config.toml
experts_per_token = 2
moe_layers = [0, 1, 2, 3, 4, 5, 6, 7, 8, 9, 10, 11, 12, 13, 14, 15, 16, 17, 18, 19]
routed_scale = 1.41
lr_router = 0.00046
lr = 0.0037
lr_head = 0.0218
warmup_steps = 200
train_tokens = 219900000
Below are experts of layer 2 (counted from 0) of a mixture-of-experts language model. Rows are named router (the router's row for the expert), gate (a neuron's input weights, with its number), up (a neuron's input weights, with its number), down (a neuron's output weights, with its number) and show model dimensions 0-63. Each number is 128 + 32 x the weight over its row's rms, rounded and kept within 0 to 255. Numbers have three digits each.
After each expert's rows: "raises" lists some tokens whose logits its average output raises strongly, later layers aside; "mostly gets" lists some tokens that are sent to it at least half of the time. This comes from a sample of Wikipedia text that the model never trained on.

# expert 5
router:086142190160161129153113098079108121114082103116101195146118160151110154137107165159106100142137122167171179163150160147176163113157113159131158154135162172131183137149128049093087081128103160
gate0:171125131133108184139132124112116066120142115129143104116137121116167099162173114096107128101171228141167087176084153147140155159067153109150147162153106123170130144155196102128198118131085143
up0:126134177119125114105155056136082106080130084136106083153125119128132076086154159091094128082089188118139121191135122083123075110115181087105124220166151152168101154145116118126123089174043109
down0:092075116171106156104157134198159085125121146127178135122143125120093158069087136062096136124144154150146158137149119080111147116096144106099068139160146105101158105096076088098123160094146127
gate1:072145085140106108103142137136135081096099155069093081104067170169132145143140175111124048167113110201147129151111095255125169135060100113165134090117071105127151114125078132134160085108117148
up1:176132161070126138104172113115077097104093158087106125107154134145058124084110132138082160154097149121180156169163122163114085165067123115125080140070121140133143087075101129108179166135188143
down1:090117161158142110160096181133118129085070125166162116082164138136078117078187114072132129179052135099156179119138176061196123146091112146103123152137157139150125042126160104158202092201152155
gate2:124162093159173127128094193062112130175089131138093137147171158158131121125136192143155139132074145144129112120168133148143157126087120117133095110114126112147077082098107152093075064111133099
up2:061106091188135135075127112121115150102139128124108172147137169149071163137168135143111142188074137135102181118175125155071052113096149151123161103124153121178077166063096110101145143167198114
down2:161133149160130105157093118076137107137119111137136177177128114089111121066150143128112189229104131102107125129055152160070114135108106144107099057144101111108146144100070114104123176169096142
raises: "a", "ach", "l", "st"
mostly gets: "re", " re", " co", " Ro", "co", "ve"

# expert 36
router:171167154192127071147147094101138072122091161137109135148196128148107179118147148103104102125080165147159149155133183188167138140178089129084167112113153203116166069173109096106120104167076165
gate0:163096111126173122080153177059134157147086160129111181137174120171115137144097133145178170094168165153099131122147153149194144116185135136140135166126131115155099098095147111121136040140065108
up0:155104146146170115091147179128105145113107107160152137100104092135144107130116124178157142123114181121131168140151196201186130104049057145130091056152095124161139076131140139144143113157207067
down0:074133228191190131094120070094127181144111142134128143076152123092117079153102186139147167116158152143119118164120093126108132141171159151087120080125110109151111099157129122101087105154107098
gate1:095126151109172136253145140130114126161092132123147102088234092140106093129098106104063092177145122119129165116208169192148098095155123152119113091113154178122138100160108133084156085127141090
up1:112132131118128111110128098145120160133117094129135124069127115109126116162043082137141145171119124173119091114132185147094142145127110120122121118153120153145020103105109147080080087105118182
down1:075117120124161084102173145124120158111145093101107126114126209085090066086073169106129107098143131177141162182185130127117144162125142165156155096184146086112200130187142154168118120142099154
gate2:137102138113131135138115163135103176095111105106144089152088166156115150082180163132172110122115127125157116132109137191107101126111050163126184106163163146132119136154096115150146102149103114
up2:118128129087104136152086149149115166135124128170115086164052186099118115107159133129152134123184085056150133093096132123179144136139092138068156100124157128177116147126099139120096111107079154
down2:142103107137126114158096169141143107155171156110193076151132138119146135093172112174156143132140205134185164175133111157111173108149082147142112114136114182127155087114165122104112098183147180
raises: "ly", "l", "ong", "la", "ations", "er"
mostly gets: "ol", " V", " N", " Col", " Lu", " Christ"

# expert 16
router:128148169123181089165108049098117110114104145119129149181172162125096139152125108121101076107108148124145124163165172146220144129181087109082150193155127169100145113112090069054156095126065134
gate5:088139101121081178091121113095162156116081090174069131101123123158131114107123131112159132143145124189097073135166136107144131093151127187142157084174099117105146082132136102138028123129140125
up5:088106128168089141082119139134141110121122179146155148127159127085103136118135110171165043092138107125119134134065130072106146118134105158152174197080069130099093120154116101096081133097141141
down5:106158111120166142133142094128117134117177118104207018176135138156123138166186108085123109089127125117102123141144125143133090143154164152083138118140083143090106152102101095061086174137062143
gate6:075153093148118111094119093110131079111165110183126062162137161132112041173166112100149100152160139127122080133157057108143074122175130111122106127149139127136062137155199114083143113081127141
up6:198137123149208132099102107097055203099131152108132136133119076117114099133057068093114132075093157135119160093150110158155052109079079078130092114091150167143106141128147110109148081136121142
down6:137157118162063121147151129114159120121127139081144164114079080088099090141103109128110162082096146192087147102145093080124096165086127099101110135121128173163102100105047072101125078134127061
gate7:093067171195094142136100066102082134098138079089173128097119119143120226120113083136141117186137171153135113168140085113133143102091156054159121185188083173150100086198091124107106118167113177
up7:153136160134150108133170140047159188164152098128183097163131058142150132106092123122106111123146122136124075119167187178142161138110120144166094091127126113188161125131175136159127145118099112
down7:160097166122065109157116219117130166085149175123143146147085120103122121072097126118117084185095143103125166109041116112182094160122124135119158121149151155107205088179100131149168123179131112
raises: "age", "ack", "ag"
mostly gets: " st", " St", " first", " Qu", " 1", " large"

# expert 42
router:129189150160121091174113099080095137140090176102140138160118119152084146158095113205142117062115201152206138110176144152145153113143092171104140135090141160063169100151092080081121088108067130
gate0:161122198083107154127088064087120108139108134151148211104091138166118146059177162164065120099082115118172181084125164124136113110145182198118067139128125170094130128120134134125084153054123129
up0:133105127109140078138142151075177130140121137161119160107154169117120131123143154164133068153128153174114125121186197184113076103138171130174181171148124109115165053131142176083079150138101134
down0:113159110137098189125072176072127168134147061093161170113132125163130119091183122126065097051121148131142112083119102137076127132089135151129083097173094080108172141114066124179193120076139130
gate1:152093111093164101118144148099156112121130117122167115099184145117113066157151128150173133157146149111142178152159110119124145122170160112157146156170104176082158088089099155194126184165122166
up1:125147144115124144118106154144149163119076134126140146179120119204174159169100111168182206117127111145155169173113212114124163117129147146150106138136112133132094117140126076161155145079088101
down1:125117165123166182156154124123158105137070133149087137160189130107110117074103106144145134158107103127101158170122198108142151068107142147103175142114137155112070142174088086092095196125157177
gate2:132133142092149133104133115156111168155113142122121189097122123148128110094169117143060088160066134152162133092176074083134140095160188149155097172155086169156161152147077140142099126151116175
up2:130120073125174115103114036139140096149119142141153106063111095155097139118155116122065171170083145146138175127123063135143085123155114131160099096107148083129127079113100182069128167150125169
down2:152132167154109127148128180128154114142108127136081149136150146064123117138090152125118178108153168120117073122138161094093106089118123167148114136054109100124107050237176153139173098101125075
raises: "ke", "re", "p"
mostly gets: "ta", "wa", "ba", " Ba", " Ca", " Sa"

# expert 2
router:069143124131172067123125115084121102101114139090163183149177143118082159184151115136130104121130115149133138173158121150144119159147127086117108148131123162093155137144137094105157137122117160
gate0:168159152153123144137082095178107164106156112122162116116092166053168087193158112136137066129169146123131100068149075100096171086080127095164143100107171098123091141159145129129106133106076123
up0:126135123146093143111108117165083171096152132167117109107095163109075132147147125139152106125166145187157120113136090115128164096097152088175102088046196117158139116143109100144111133130087115
down0:109121166110079146126123157123109145157102150104114114098147124063125177135119144034141132124079107112164093092107133134102048085129133145151132128081099084136120105120120115144163104145099128
gate1:070141143124117107149136117062140190145125149144139170121153179150131163162142199166176143133124116117120105169157083107146126193118099141119095108132115145118190141128135143080126173122148056
up1:155152154168147156148157066159113102122187083160086123181144094140133113072159141123122130111114118102123188131067205101138124101116119155161176122100137129094075097136100130148082140145119154
down1:144148175110109082143107104062091155114091139190082132158140076139146121165083137125121061135081184094125092105134138142143148110081101093156165109141081179104095165172129136137102147086128125
gate2:103147187171089087166133207117171079151043112123140209126107160135111096148110072087146095112139130090077114133163119188130154145141143103150099109090107112189126148105186113133146178111116105
up2:154139097154151177113120079141106138100168151168104078147147089110122123057152149146128154087109126164133196122060116051179106096100135146110194151091079140111118094123105164132130099164084198
down2:141138110091169081082156132147199085110141181136132136180136167198118140156106045117131100131146106191167113113151127142134114172116066116152145076158085109138131130111097147124149162170082116
raises: "it", "form", "d", "de", "di", "vol"
mostly gets: " in", " (", "il", " In", " (19", "In"

# expert 27
router:134189146167154066209147152115096105106092158097096133140140105112084123159143122148117118095124154149166138179147123154139144121122094189057163143151163126129141131117092092061078119154139146
gate0:109097046120140116151145136202121183104183113037159086105117153094101110182118149078116138133151110069144162146119127184096145126095126148141113085086134134137185147127146056119124105067171110
up0:139165163145150131110096130066160124149150146174155140152140122136188131076169152141120107128081141148120097124121113126132109146159117091124148161169125138113094108133117135142115166158084166
down0:090100123137139154133156159126148128104104108107206152108055174056146157129104113074179122134064088112122126126107154114143157132142094133140116094165110167118134103062143142055140143126072186
gate1:169109180132083157105186175158154149141119104115114106116082155161069134159165103159126141151096151142160125123123119117136148084070173124114091119191105112127101117126156130143189113089081125
up1:139145149132187164147116153139128174138116129171081130099139183072120174121106104136075178098155065223142145112116169102151131186134152146148044111154088125124127152138115094087129110124133102
down1:106099134149120075123141160163112126101148102121175175156179115115099139129156099133158141116137110108168143154151149073113199116102091158127110152064110111152088215128113191167123125110095117
gate2:128103075126118051122150162125101140175092083121090092162104101148168125156087128146154137156071168152147069095183156117135106128129126123149109158154134150156104100113059120079144130135075131
up2:126124163132124153175120132084178124061156129156155142177104147171122130105124131090066180098176136107095134101128087113142129124150136146090158021130170135114148159166132124167138135123083168
down2:152111122077149095115142100151113098134128160095143079116143165126144114106137151136090130099127152194113136147083149141151133119153128121135094164136162161090107094206132141094160145091072109
raises: "ce", "ne", "c", "tin", "te", "go"
mostly gets: "ra", " O", "la", " con", " La", " Con"

# expert 58
router:159128163148118071200084092105119082073063128088122137109111188133083141119116140132168110113082164151165133140143194151157143079139110161138209087159126182100180143157101105115088120140114172
gate0:082164130084114058177147171137124084090159096117105128143091108082131143130094164124184096098107089140077156098161093156133166171165111163121135112175084133147156106137103113181154089102074097
up0:090133127108121134190163173191134118075178134117139138137075083102118124118071160172133115133117157148065155113164090135108065151192088171102137110116109087142152111153094090135137098114060114
down0:106160066097155166132116122225210089089085201083154153089103127155137087103091079101174140158155121044135134149176120125087177121135095144113142115149082114170119112116160140158169116157169134
gate1:110087122146140212112156148145139130134107179123160070139153149113177054150131103157109136127127175097116133079117095111140156139143136121122160099118106096087144123158089127063180093146054118
up1:118161091134136115154132063087104116163116081113082158152218143091168084118116111112138141173103076157123075133135086092140107155108115105114131133087114184107137149129146158083141112121157148
down1:145114105119097056102134047129148143079137155098169166160096168135119069126081119116101144118142218090127148149117131047090093055133110121160163147146132087050123069151132133141106140162071131
gate2:165197177144105118122100076141132106097150162090126099177090036138105170125097144153085103117086175132145168131137059164123165143152075156125167101146080098110103125141133070091126089096094115
up2:095141137115090150161117132158103161122200147151137149083184133126174150069099054122075121114116127101101084091172121146149131091159152141117102190106152078149163093157086109114068131128114196
down2:105214104113147167132097106147103210100181125126167139093060138089147058071124096117159142056078182148070152119080132120156123163116158120106140111130153138143144172116114118135130147144139136
raises: "ar", "ive", "ur", "ung", "av"
mostly gets: " E", " L", "z", "E", "ct", " Jo"

# expert 7
router:131162146183171095126102111074103126115121133089135136124183181172062137137119124120113079085107172143144134167156193183138122131162098142102154161144154190114127123194115114107109112146139141
gate5:136125154092101121133151106124123164123159137135113130095121137127126168084129070108214086164137133118136168139149076164121135094121123087123071095095132130166118117142103126134086070098152167
up5:126130106122109078181107126096114150130123165117083137110123133149143111135157084137176105154172115149120150127135092094142123137131096144122084115110116133116105173169094142143119132132159109
down5:106088139101134105114095120185133167084159146139092153122100110172133155113154171124161127134114166145129093092135159103152090102116112124145150153104160110154119118093111135099137183176084112
gate6:105096141137093149144063081125155152095156125133139111111161088141113100108144144076114166102124160166163106115081152104093102151143077181105124142151062088104141129087160173102118096102081095
up6:147106131142150119103126197104128108156097122146077147111057184161132190161147115186166117149153100133141081125121143136145139133157139108191123062144120134173111110144129188142120146118093099
down6:156133068149126128110103168147124133186150089181127113208143155107120134124123158082147135124164159102137162142132120126082121097107127194154097069046192121113130102136181125137160113156146083
gate7:101132167097103156170116151141108138139120166129111177176159144085117164134116116131132114100128080177116150128153064147159108099117092121104085141151103117127080096107052144101180119129119121
up7:101116145116137171151145104073096082125109113081085152115128111130107141122159155112066131107163169113187164151129145181054073118120080106106096147159102079095063126144110123189114163077119186
down7:100171146137159060131167107111169129149205140127113186052141153154145143143155145093068149169158130078193147140139165146155141089142050080146151124135134166090152107200132140120137151111069144
raises: "lu", "en", "right", "ra", "ar"
mostly gets: "b", " b", "ff", "fer", "aff", "off"

# expert 59
router:102163152131110104167115117102156073111089119038146113119151145134077168156151103164123063164108117143205165128134149158145139129174144149096202151129131162086124087126090105150149118138088199
gate5:058091136112088145100188151100139125195128121124158153142103133101142103197148148175116117113124106051086136080170097136159136127084115118103145148119129073139142106143138075137103119067099180
up5:138089157111119110163082152151097087143137112149087142095140163123069163136141092087102149127087166178142082114131171118137135179172156082181156124095167190103124147134140153149128146150134133
down5:072113100121127119109089075084078115140145168145142157150137135153199133112152124129087071146159141116072079128103187135135099118127173133116124149147098187075146090126131086154093102180122121
gate6:150128127172166147073109112072109097114158146124159167146071139139149143203164113129134149147067157180151147162172140117093062168114153117178111145076132123096113128070114121152135178094117128
up6:145150125130068160138164100161118177095140086169082084129092143109158121175163135178163160135159122176146111103160095116122148107131124153171143182128143102147150084125098158061116111153129109
down6:106157088023130129134143137099081147136111153102117121084186114102164094071040118122169122104101085170062138030152099150119090174118134092179128120097140065080102150089093148125124104094132194
gate7:150115112103109150082100110141140065111086142119137159092056116158137110123179140077146182160148157082117127065116172129131170046097165147099135084119089107106163079190133159139104085098117118
up7:113112162144113113109063059127162138127149102183115118114143092138085170121091107141088134187107107123208109167169117144137076178154118055162129129125192153134126108091103090123129145118189163
down7:101138170148160176137158127110060109094066161164132108147092143159120166115073164174092115172107107102179121171170032155172135158147084109158111105141134123127145098129183091144133106084136112
raises: "ent", "ive", "ate", "am"
mostly gets: "t", "g", " G", " C", " g", " K"

# expert 31
router:174152154154206133161117096131133085055117127126124130191184153135052123145120119174129071102119150149181147167142117183135163112107106099122154157138146118106141098137100100084098055096064149
gate0:113099115162115131140123173200135055111123121139108110161133118072082203172147147165085069153133131087150109131158074164086167135152093172132150105158090155149136143127130096050096108150140127
up0:112181154128150103073129086078107148140116127131151099150137152179084109107102116095143193145160171066119154064219093148071096069166134105113143109125107172130102173125177165158093152099145152
down0:147150182086115164065104141067122128103152153143120110097159110152144121144146151095113104116115135145121167105140150151094107144106104126113150112140189133164143170164175125147079121171134108
gate1:134126087163118127151094169083144117110125153108153124115115121017139117100142116115119091156137089086105146179088110188132116143075138112139139109157169092106101151129146130087095151154105165
up1:129134173105109115122150086163133162122107110154144129152138099239120121156120090120113124145131159179152145103147130099146172138170110151095132129119113142129162111140143145186127099138132103
down1:136170173130099130151081081097134110143125120151052081114130126161101060187126050051122134132155139197118156163076090170180152129124098128122147199144106107098057100194125102197155091178157114
gate2:181108143124139125133108125214151142139119167123085133109156178154119153119174115159107156122095096137110103124149147116117160139141061176171112119087097139176122198135130096160148116114135163
up2:127137078175127134092093099121133104123100119110173183174127082113178102117124157154106139114149138151054123114170123177142149092168153093104094081120109194128124083129145130195152172192091115
down2:137128101140131196132148110112170088143141167179083138088152203123117144149159105090144107160153130092151165101101136167084134136166161146109140145091131142108118115087108149159148090135098158
raises: "s", "r", " "
mostly gets: "age", " School", " film", " office", "house", "position"

# expert 0
router:180142120186149072142133117104145083162073163088126174148143100149135128176127136130054098111156112172154144176163155171124185150174083131122151146145173155119127087157066113089149088121100188
gate5:154130101168143161166116131151120089135078127169056139121178126168178098138143096115183085134161140147132167115139158117113125113123100109150193144101128070099095165107109058172114150151113132
up5:084150118166129023101112107131130160124127097104097141105165105148095091093084129128116129170136094129096176088185143133171171155167119094151177108116202119076139096180093156097227066121160145
down5:154131143129134146125142087126204075154144097131132132172192125079133168143107113166132121105159089084148190110095124177136160081147102158174179123161159087156117151114079101099161142114195147
gate6:103143124091143140120130092127117116115199123080130107128147093114127107114090115192133170186129095186096130120093105111133100165092129107107197144152132111145159079183143110148191067094087117
up6:101156085106133158115102187124128129153133151102143127094144097141083113109101085139104118119164130164130136132132082137131198136167145126163161135144097153115092116161196150134165157132103132
down6:107116158123140125138149154133094134137105119106129147124140102108091116087133178166067100118155100109138152125110186126062131154101074105170144150102137102165148116123168112134111098109110122
gate7:062195115096200130199119112133134084115117085137049088099169056124099117161146117195082045114146098166158123122123174167191160128162096139105083085123083167126108108104093107164121134074141108
up7:134166165064124084170080139131167171125083131143123125148125055099116097176145127087198099139102113130133131155105134119180164104080135131082132142178125088101098181120167160147072066085108138
down7:074157098132153149095155103101101084119108126100092094103128142055124102143112108120166146174085134122096125123131103173167160102094086120158140132118087179136114132096143190102103118134092161
raises: "s", "st", "-"
mostly gets: " 19", "ir", "ub", " 18", " dis", "up"

# expert 46
router:119135084153119149167133078065155075118089153088083163148165132163119162130120097103129091095097130226150135161122144166127162165163079120088169163152187140134195138153114101101090099162132156
gate5:090148085132110085099117092128132111066107127093087101158114178114139128106164165088132088108073151108097190145125088119159163143141183164120119133124138068105121145148164114133129155127149149
up5:154104094112115137130118182118124160111093184150079016082191118096096114063142128199142125112191068115137073143122146180146135139074108120137184180186091148185102104096155112141154113120135139
down5:155142118104132154152120127109155091106113116123106094082151150182138176041132150095156189123128080123181152174105170107120137137130123154170118150152101109106162108105145095073140114155147139
gate6:149140036185074172081135095097135100111113118106104170122188132105126121110124177152154125122081125193098137154170115132123129129131107083117100105140101083098146163113090129183097152149166101
up6:104135170084163110133156241099140211139119159135152097123098136131123161134118057187155083108168109117120128143096130115111097120132117161154141134116078178166163048145165141129164158125150109
down6:125174125192083146157112124147158093106162112146143133165207133149159165127114164131136109180106177123116093113047140148112134157074150161149119084109136117129118133135161061148088139184125107
gate7:116142091093121133120105104100133140112102095133105110148131144137070138099119214148132097134197117085150132142092117137142080135142153175137121142188134130161120195120168117129160146157104142
up7:091135177153110087105091133155103142139119112098173100149127091095147095133129086142142157161094123094123143153174120149145190121128131112116181182125163111112197123163108126111118160102094128
down7:126155125084115118182195086116089119143180180151126123070119151101125150206173142126095196114153100124146129107155112123168117093111148092108125142110137089092084168117102190155132102098070211
raises: "ating", "da", "i", "ate"
mostly gets: "on", "in", "ide", "tin", "ill", " Con"

# expert 19
router:098159173131133098151136114088122035117121125134122132130132189131115174173103123160086119083116130174171139146169137143158167149143118095088133151155114156123144114162075117112139098131101148
gate5:077108095150133135157136227176112090100143098164111159180091156114086147135052155154093174099186129132104145181075098150116154181118166086066153152124136183144144188137113123079106103105076149
up5:067101116163158169141139249165089118074136101165133155136103141113132126102075130139142166056200150135098151152058122154107146168131114078053186161156166186153136176109103159079096121142093155
down5:165138108081105182099121100116107167140103109130174113115157091076163130161177121128163102137099093109146094139052143089092171118181112159172089138112147098155106111082104142119133205125143051
gate6:104078128088112142177095173183167144160125092163178134146112142151140098180123114155142118162160109136143149135099122105085140114110114145070099119183149142141092204109128195147129172122143092
up6:162118109153148061097122075090101116107100168128098121101139129117114159104139134112139125142082141127142136147160139123151116139182140119195127145091115106126154054133097076136153100136132153
down6:167123155117127142205117104143128124141121115105189157146146155166076110150134121108158116113080141147134160162097185127065081153130093179109188084137160124131101124093138103083102139136100087
gate7:133189119116124095033082150150118185148159101139159194119161182064141138108085143162147164061151105150098140161106077184074140121111117112098089088184126096113126140155136104096084132128091160
up7:120122138162159155152112152152117102094163173115143075139118059139151150104157152108174124179125066118166074063135158106141125133154112124154078162135160081139169172097107091156193104149160139
down7:096131111167139180166160118116158112098050163102108115150136073114228089137106086111133054166149120113162111092112184147138147141106123152123129095101156141175108135130138183124121075149147105
raises: ",", "–", "-", " "
mostly gets: "3", "6", "5", "1", " 16", " 11"

# expert 22
router:151153175174095085135107106105085136108081155166166132137173162165134122137150073128122083091114133135132196140163207183135164131201119127122118173148125145097128123140104077146112118163090147
gate0:143138204127133103171130178089147153150130146110198155166128119168146135147113106135130149171142184160162070095106116075120128150099103203137076177169138100152108081135111111097157105125131137
up0:156155174146101164153071152114127145128158143137112110114097131156163127164152132144111139120144167084126058096140072070121117157160128175095104171118117079126166063166026073083157051124111117
down0:150115099137083113151117131113098117140158132119144165157206148107085144072053131162087147139142082160130151136070141116149152120052128089140139127095141094132114202096137144094154173152090176
gate1:108136119188141113114083148093134130082126079145148166129124087115163084136179111122135143179163152171185098149172100105119149140171120095078114121134131133126198152128111168131105122235113063
up1:135095127103130105127074107105087116187094116124124079107091181115098113140121095113147169186153081147148151109156124137108075127076156069138162094151115148135193158190123122140168132124135072
down1:139094098081138081084106141148197102125148121109146112087124108210156106153166181166149150169120148097154171184174120068137125126092166145173133133091129123110097158088110089100151148101098109
gate2:096088146136093128103141109138181133171108062147146117068095166170142115151121134074118138134109148142085164113137171167080142096109131151124129143112100126142147138120150183109191152099184109
up2:187128142142155117149127166129089116113142171113147152180133146156091119112138123157107079105156100105209063167113122096158142140117101139093115083141172157093138159100114112153085099130126121
down2:080083120121121130145211118124158133146123119120171122127125153113150078070123098038179150135137152093110105143124158123102145166108101135100110109120107117096105096171082153096124175130145146
raises: "ke", "x", "f", "ent"
mostly gets: "a", "i", "u", "o", "am", "lu"

# expert 8
router:150170120175153080113085098107070055122104158125140134146166155149076145177153117142122105101097151138159171169139147166141172112101117175118133150150165134107121096093111097134153098166128144
gate0:102141124111100097137094114059086117164142181167140156118144182187142093113084115129097051089141097149097106088121123124099109205157079098130136120152192170100150170122172137171061158125170132
up0:126091128121071121165142119181138133089161110162073136130100144085176073167059158169164089086076145136191118120109130146130088109112211139169131118128155126124167160148072144168114148131124134
down0:095102120156130131112092085192146121148097171111179110104144141092134150173226137153163169178113133146163154126136180121144140124195162099104140174100101122078118131102155122101135110161084115
gate1:138162172103091149142103091098083104140135093123160087070132153101097159085135172119121137166151121158149116118165107073178054144101181116102110130123098165083124137186106146190060151111140131
up1:118097086146189107140157171161169210141089126152107127190183108141141118171145084149139112128134143120105149144117161179104165131122108197144122154153083048167137140082123083076176072170116121
down1:100127165117105100083118108121108125144146142103108119123103138138125148055125127132122191152108092126148094147142120136147145182175148105087147116125143129157147135083181064089171124075144107
gate2:128144153107132140115127148153186086106095130155145083099118135191160077161098127130139120153133141116159157078142126126145072107111140157134125160103105069159103158132215110143106148073174107
up2:126129207061147105074115098091127115153168068109133181125097080113087142129159084103083112132141127115135139133124075127134149110133137156064199140111086148175152123105130118079144061132139146
down2:164098158092118086128125120055102134183068147179056105068085099073109148103188157178163119143105143156128090155118154141138154119137152090134162140146160121077125170179079188141130122112125119
raises: "ru", "ur", "u"
mostly gets: " T", "T", " La", " Li", " no", " Y"

# expert 37
router:158144148139145133137144126118162081127126157114098099169107131160092130135139075138121111092102198123146157185161139142186172154138087143098140159153171169122146080119077081121117080159110207
gate0:076045076130146152170107132078141143113119190153079156115132163118128127076109111144189092140077142110087122128161162103216137140114117178062111108093170140141107094103036131135124102099150159
up0:100085173141098101076110178166118113131136171071110100096104152112111109081136136096104162118148095123116122135125102136182094168186108122142128147127144086150145100160169177082150108106140157
down0:092107166168158173128104118106162164097134081080134111212082097152166093113136157113129200138114178146156177119098133108091198099100081099136132155090073112122128142096077125150080126119095132
gate1:175100071106194135146105073140149126122099160171093171115061077152152180170112077110074136121157087086096129154112074132125124105112159160153121167153107090062147123142119147134114068089121134
up1:109130090090139137132093095078125091152080110104174103145092124139132102108035133131147195153126102173138164157147109154147198169126176181129120175155109113116122156137062152096125145136127161
down1:136135116086129170128161200105167123113113106116163089117062146111075130086186157136147108134097174127109095186164139162094129130161088162133088096140157135056079098129148120107129089124117139
gate2:139113156072151127158114124108160095225136110156147126076163204120195130109125124135238151143086201153107107104060158088139108114114156180063094068135180147134090116120199144166162076134159141
up2:115126093098142109103148158122164122129179117086139163098103171119144109120158130139173090086086153143122089070132108109086153155149101135084104114134104149140068104171079117111123154118166176
down2:096169163150117105149171104134117132102120175140126109081197110104154134109142141123118166145143103108139126118169106125124132111171108096193090120111148098126105121120120074056095149120092097
raises: "ing", "io", "er", "ers"
mostly gets: "ad", "ant", "iv", " As", "mit", " Ad"

# expert 9
router:132160141154171073147114091056088135092096170101143156162144123130158144155123118128066102109123154196145152156151152126129133145132106159129161139116168185080115116145080102123108132213140154
gate0:051129152133100155189115110151103125121128111122109112158178129064126115152104114167115151146124080092120119135191144094097066151144126102108116079188106112126122107144111136139088109125131123
up0:149130078133141161142156121086131221148141137109145141088132177096133100107141167102095122116154141104181136161211117142131176181126127205106115116103075126117140162139114126110139189111128101
down0:070126064101158174134157093189130123135121184142172115131150120130169136106150163075108151094106131158087141160140071169150133146158170069120135167202144041125076152150099111147122123154115097
gate1:111082106060093126140146118060090146123103124153112041181108179130125160095122131135186075211077151160112134111128104124121119114136084158117157141136133124125088092109157183128142106117163133
up1:154080104127095178113128113053123118104136130133106073157161136172144111153151107136169070121120150103122137130124081108054059179113112138140107150067111092098105112064104087127121157131149136
down1:172139160174132080110126129166092075120069087149112163120162074110099148140114079157139127107094126128169114146130158111175108122161120052147149079085134168150108117164112143124139097088109172
gate2:037088116215132087113133118119107083161101120168168107116124108125172205074144105124077079181148134103063116097197148193139097137119176088136097081116112140114124061138108190077107147146133119
up2:148110095111128157126092120124182156080144169120120122090131197140147060181119111139136139123094111153109095094088122103132114161109054133154195175144166079127177118095080090136228067120129106
down2:152116217070119133138096147073116183130178092100179167091136195117084063067206095182135154091134104064173166199144109163111146097100145118115049156084118095165118070142108103081119123096149139
raises: "ting", "ti", "te"
mostly gets: " at", "et", " At", "ish", "74", "64"